From a checkpoint of a small mixture-of-experts model trained on Wikipedia.
Size: vocabulary 16384, 76.4M parameters.
Experts: 128 experts in each of 12 layers, 48 squared ReLU neurons an expert.
Training: a variant of Muon for the experts, 330M tokens, 5241 steps.
Below are experts of layer 3 (counted from 0) of a mixture-of-experts language model. Rows are named router (the router's row for the expert), up (a neuron's input weights, with its number) and show model dimensions 96-191. Each number is 200 + 40 x the weight over its row's rms, rounded and kept within 0 to 999.
After each expert's rows: "comes after" lists some tokens at least twice as common just before its tokens as in all text. This comes from a sample of Wikipedia text that the model never trained on. Tokens count by the router's weight.

# expert 107
router,159,207,229,241,231,149,271,217,156,262,185,239,144,226,255,205,165,237,160,161,245,276,151,204,257,172,152,249,151,173,178,225,252,148,268,142,164,228,139,180,196,178,238,225,166,193,243,185,188,154,250,137,184,221,227,179,196,196,267,155,241,216,138,173,220,159,166,214,157,180,148,175,151,220,145,228,240,199,153,206,166,229,259,226,241,194,251,238,239,196,140,205,227,220,166,179
up0,226,235,185,129,214,225,141,137,192,225,258,183,268,206,143,225,172,199,167,182,194,163,187,191,210,216,206,197,212,263,171,189,230,223,211,150,241,198,229,125,226,196,169,201,274,238,137,247,201,262,194,241,182,226,165,211,158,137,204,230,174,142,188,249,262,206,202,143,252,215,224,150,205,138,186,166,207,195,152,165,196,216,121,201,177,256,155,156,200,193,243,150,204,254,186,195
up1,214,198,163,154,172,203,219,189,199,222,146,231,232,162,237,210,209,198,173,258,174,175,185,205,128,170,221,230,152,307,199,187,200,212,158,253,300,190,267,186,132,187,143,206,191,227,246,215,232,199,244,269,178,160,118,232,210,178,160,201,153,173,256,197,161,223,225,250,252,250,209,244,171,98,209,189,190,186,218,149,170,181,167,246,233,167,155,237,149,234,247,219,196,178,168,162
up2,292,196,177,223,203,186,124,150,160,173,200,167,166,190,212,238,230,203,155,166,178,181,194,225,158,201,188,194,238,288,230,155,256,247,162,217,279,211,247,239,237,155,163,192,211,224,175,146,249,166,202,261,232,204,192,185,122,205,237,240,185,231,251,230,193,197,218,158,142,211,187,242,221,230,173,150,167,206,175,178,140,200,170,219,128,217,186,213,103,272,155,174,245,216,199,126
up3,192,177,158,153,239,257,132,208,210,161,222,162,255,164,107,233,161,152,174,147,211,187,238,191,139,169,238,168,293,167,224,129,223,235,151,177,274,238,296,219,240,125,233,202,188,148,195,219,221,209,259,274,213,141,192,270,200,191,175,220,176,263,266,220,167,276,225,215,260,169,181,196,123,183,229,215,171,180,178,240,234,189,183,173,125,198,159,162,169,198,243,229,188,156,209,228
comes after: " |\n", "-", " was", ".", "|", "=="

# expert 95
router,141,193,224,245,247,153,249,224,139,244,173,241,169,257,258,215,190,243,156,175,240,255,171,194,244,176,145,239,141,190,169,227,236,153,255,147,154,253,165,164,164,169,232,214,182,176,222,194,182,136,239,161,185,221,211,173,182,203,252,166,265,250,139,134,216,169,193,214,158,168,172,167,158,213,139,260,236,215,190,225,154,236,266,253,256,184,250,254,244,196,143,203,213,219,173,142
up0,211,229,182,117,213,210,142,138,198,217,246,188,274,203,133,213,192,224,166,205,183,156,183,203,202,238,200,176,200,259,176,168,214,199,223,161,253,195,219,117,203,171,171,234,258,236,132,235,184,289,197,247,207,201,147,214,160,155,205,238,204,187,193,255,240,220,190,148,252,206,209,158,199,170,197,195,199,191,165,159,219,209,138,196,183,256,161,149,216,183,243,171,208,257,198,209
up1,205,212,170,150,171,218,214,192,187,228,139,224,226,172,244,205,220,212,179,263,177,161,185,203,131,186,229,220,147,322,195,187,203,210,156,255,299,186,255,166,113,175,140,214,177,222,246,204,233,215,245,261,193,145,114,234,207,171,161,192,166,187,265,193,161,228,218,245,241,253,208,273,170,125,221,194,186,202,212,146,174,171,177,246,230,161,155,247,152,251,227,224,193,179,182,148
up2,292,196,177,223,203,186,124,150,161,173,200,167,166,190,212,238,230,203,155,167,178,181,194,225,159,201,188,194,238,288,230,154,255,246,162,217,279,211,247,239,237,156,163,192,211,224,175,146,249,166,202,261,232,204,192,185,123,205,237,240,185,231,251,230,193,197,218,158,141,211,187,242,221,230,173,149,167,206,175,178,140,200,170,219,128,217,186,213,103,272,155,174,245,216,199,126
up3,266,197,175,192,243,180,187,189,214,174,258,221,227,204,93,240,212,174,263,182,195,167,216,161,150,179,198,209,241,178,223,197,253,227,179,200,213,270,308,205,209,146,183,208,158,122,179,213,182,165,252,216,185,166,279,201,231,267,200,241,196,257,233,264,218,234,253,227,217,209,134,272,136,193,233,157,188,230,185,214,212,218,197,183,141,196,179,194,178,222,204,213,218,182,208,209
comes after: " ", " (", ")", " c", " J", " D"

# expert 109
router,169,197,224,255,244,142,226,226,178,268,164,217,169,219,265,222,188,239,161,177,221,268,169,214,249,184,165,244,140,185,160,217,241,154,258,158,139,235,134,166,185,199,230,245,175,188,241,166,183,170,252,152,154,225,209,175,206,213,232,152,244,219,153,152,224,171,164,214,156,170,177,167,156,233,147,219,244,181,191,184,159,250,305,229,236,199,226,222,221,198,152,193,234,232,171,170
up0,228,222,172,119,206,235,129,136,212,215,257,174,257,200,147,216,188,213,176,191,195,160,191,201,207,223,210,168,213,259,166,183,230,215,224,164,248,207,227,123,214,175,168,223,274,225,152,233,167,254,181,254,181,199,162,209,158,137,204,238,195,152,203,251,234,215,201,166,239,214,227,161,198,152,189,194,209,185,150,166,212,204,135,189,166,250,163,145,197,206,248,155,201,251,202,216
up1,221,206,150,139,159,198,215,166,243,231,143,214,236,172,242,235,204,209,191,275,190,157,166,223,164,140,224,196,166,298,213,212,220,220,142,255,292,202,250,165,134,158,146,232,166,216,250,235,193,175,198,266,196,152,169,230,218,156,154,216,155,201,252,210,171,226,224,239,242,248,180,247,183,116,222,210,182,222,222,188,152,179,156,222,232,181,155,227,166,229,228,191,209,222,200,164
up2,293,196,177,223,203,186,123,151,160,173,200,167,166,189,212,238,230,203,155,166,178,181,194,225,158,201,188,194,238,288,230,154,255,247,162,217,280,211,247,239,236,156,163,192,211,224,175,146,249,166,202,261,232,204,192,185,122,205,236,240,185,231,251,230,193,197,218,157,142,211,187,242,221,230,173,150,167,206,175,178,140,200,170,219,128,217,186,213,103,272,155,174,244,216,199,126
up3,169,211,167,127,254,231,113,154,235,182,195,201,282,213,135,236,231,170,164,158,247,182,205,157,123,211,268,211,279,175,245,177,211,212,108,149,245,237,279,244,260,128,225,189,221,139,200,203,257,176,183,249,273,159,226,232,171,192,234,220,171,259,202,192,202,279,214,254,283,185,172,167,105,226,213,185,178,264,188,229,258,208,190,186,168,228,139,186,172,189,229,259,215,157,200,205
comes after: " |", " and", " a", " to", " was", ";"

# expert 9
router,138,194,251,229,229,153,258,220,143,259,171,224,158,237,272,227,186,232,163,143,249,268,183,203,232,191,152,249,155,177,191,245,268,149,241,168,155,228,167,202,168,182,246,229,152,196,245,181,211,161,251,152,190,231,218,210,197,223,259,157,248,243,159,143,240,182,180,226,169,181,176,170,159,226,168,219,222,186,208,231,171,253,237,233,267,169,252,235,244,185,155,203,237,230,158,184
up0,203,227,174,96,212,236,113,127,219,226,252,178,243,207,149,230,201,210,173,210,202,161,193,191,199,219,199,178,217,255,178,172,215,229,197,174,247,198,243,125,206,181,177,214,265,225,158,238,209,263,196,265,192,193,162,208,169,137,216,237,188,146,196,248,227,215,185,151,246,219,214,166,201,161,209,178,205,171,161,169,211,214,121,196,183,243,163,146,199,186,254,142,213,249,204,200
up1,250,171,142,126,185,266,178,229,187,244,152,268,232,149,185,177,227,180,216,254,151,164,182,252,114,212,196,236,137,256,216,146,172,233,198,238,304,189,238,156,112,187,146,252,221,252,193,204,183,189,174,237,238,132,156,226,198,143,145,189,133,152,212,207,167,213,189,189,239,210,226,230,183,199,265,171,166,213,232,127,163,203,151,203,175,174,206,229,186,215,247,253,142,237,159,175
up2,292,196,176,223,203,186,124,150,160,173,200,167,166,190,212,238,230,203,155,166,178,181,194,226,158,201,188,194,238,288,230,155,256,247,162,217,279,211,247,239,237,156,163,192,211,224,175,146,249,166,202,261,232,204,192,185,122,205,237,240,185,231,251,230,193,197,218,157,141,211,187,242,221,230,173,150,167,206,175,178,140,200,170,219,128,217,186,213,103,272,155,174,245,216,199,126
up3,231,188,183,194,203,275,135,214,211,206,189,215,293,197,128,213,171,155,210,145,238,162,240,230,163,159,275,191,248,171,214,195,212,230,166,138,267,228,226,182,209,127,177,250,233,164,180,192,240,201,188,226,193,152,233,246,185,127,154,170,152,260,270,185,208,263,244,224,266,217,195,215,164,155,172,189,195,230,160,205,201,207,169,182,128,173,150,208,164,206,219,219,147,174,193,252
comes after: " |", "|", "0", "1", "2", "3"

# expert 113
router,140,224,236,245,244,174,268,244,152,236,170,232,158,245,249,217,166,250,164,145,246,223,158,196,260,186,150,260,137,177,173,246,240,145,259,153,144,233,150,179,182,175,241,232,146,206,229,180,195,177,237,158,173,256,235,173,210,221,248,149,222,247,160,155,258,137,198,223,172,163,172,135,157,210,152,245,223,209,169,222,173,238,237,246,258,208,253,255,251,209,141,208,236,234,171,162
up0,218,249,155,103,200,228,103,146,243,221,234,178,246,217,135,224,188,190,179,199,226,163,193,191,188,218,200,178,209,245,179,184,201,223,201,160,251,196,253,111,190,155,167,229,266,230,159,223,183,260,200,249,196,212,163,196,175,132,227,235,171,159,210,233,230,219,197,163,254,218,210,173,189,155,206,186,187,181,149,165,212,189,141,202,180,252,159,163,185,196,264,163,210,233,193,209
up1,245,222,210,142,217,261,232,240,202,169,187,180,218,171,212,217,176,167,208,283,204,226,145,170,114,140,217,250,222,232,222,225,178,227,133,242,292,247,269,233,124,167,152,169,228,188,202,185,252,220,186,267,136,161,129,171,172,186,202,174,175,210,207,236,143,178,239,206,277,260,236,229,208,112,241,235,154,141,178,163,157,199,177,273,232,223,173,194,149,258,273,179,146,165,156,195
up2,293,196,176,223,203,186,124,150,160,172,200,167,166,190,212,238,230,203,155,166,178,181,194,225,159,201,188,194,238,288,230,154,256,246,162,217,279,211,247,239,237,155,163,192,211,224,175,146,250,166,202,261,232,204,192,185,122,205,237,240,185,231,251,230,193,197,218,157,142,211,187,242,221,230,173,149,167,206,175,178,140,200,170,219,128,217,186,213,103,272,155,174,244,216,199,126
up3,208,121,214,228,232,262,155,147,187,247,212,199,224,186,191,206,178,183,251,198,215,190,208,185,225,185,248,177,293,174,247,192,214,265,157,237,246,243,247,211,262,182,217,217,175,161,216,241,309,186,234,242,210,113,216,259,100,212,183,191,173,203,249,220,145,215,192,183,196,215,187,171,207,217,199,208,267,203,219,204,188,212,171,186,122,121,120,161,261,211,182,188,210,189,207,204
comes after: " |\n", ",", "|", "\n\n", ";", " January"

# expert 10
router,155,195,230,238,245,149,245,218,132,247,163,241,177,237,239,233,181,259,160,177,228,261,168,191,218,207,170,254,151,200,180,247,236,150,267,144,151,293,167,205,186,180,249,220,165,180,222,182,219,178,251,127,194,227,239,209,212,224,260,168,256,235,148,158,260,156,186,223,160,176,180,162,164,235,148,239,245,198,185,249,168,254,234,243,254,173,266,256,238,185,142,203,233,225,182,178
up0,227,238,174,102,203,214,130,145,214,204,261,190,254,194,121,211,181,196,169,199,199,164,168,196,197,218,196,178,201,259,171,159,215,218,207,174,244,189,225,118,194,171,171,220,268,246,135,248,212,274,215,240,188,199,158,212,163,149,204,255,185,171,199,242,250,198,208,170,262,203,209,163,189,146,216,177,195,189,153,198,206,193,138,203,179,265,181,141,184,177,283,169,187,257,215,214
up1,195,173,152,174,170,243,165,165,214,115,191,165,249,204,228,178,223,243,189,229,162,145,221,193,165,227,276,161,227,241,217,175,161,263,142,239,274,171,296,234,219,258,169,188,213,233,287,208,259,155,141,290,142,196,201,224,187,157,165,257,158,174,247,229,142,238,194,253,181,257,175,197,215,181,209,155,172,166,206,157,204,167,134,206,178,164,185,207,207,223,241,248,215,209,184,224
up2,292,196,176,223,203,186,124,150,160,173,200,167,166,190,212,238,230,203,155,166,178,181,194,225,159,201,188,194,238,288,230,154,255,246,162,217,279,211,247,239,237,155,163,192,211,224,175,146,250,166,202,261,232,204,192,185,122,205,237,240,185,231,251,230,193,197,218,158,142,211,187,242,221,230,173,149,167,206,175,178,140,200,170,219,128,217,186,213,103,272,155,174,245,216,199,126
up3,280,124,159,182,186,274,125,201,224,215,262,218,208,136,193,175,144,160,257,184,216,185,199,194,188,163,221,169,249,215,217,181,234,253,120,221,244,184,226,135,181,158,194,195,229,185,189,220,182,191,200,258,251,163,152,222,190,207,160,153,157,247,324,186,221,269,224,224,230,206,191,178,163,175,201,172,199,179,209,214,199,140,163,177,97,171,145,189,194,219,211,238,199,148,232,208
comes after: " |", "|", " in", "0", ";", " June"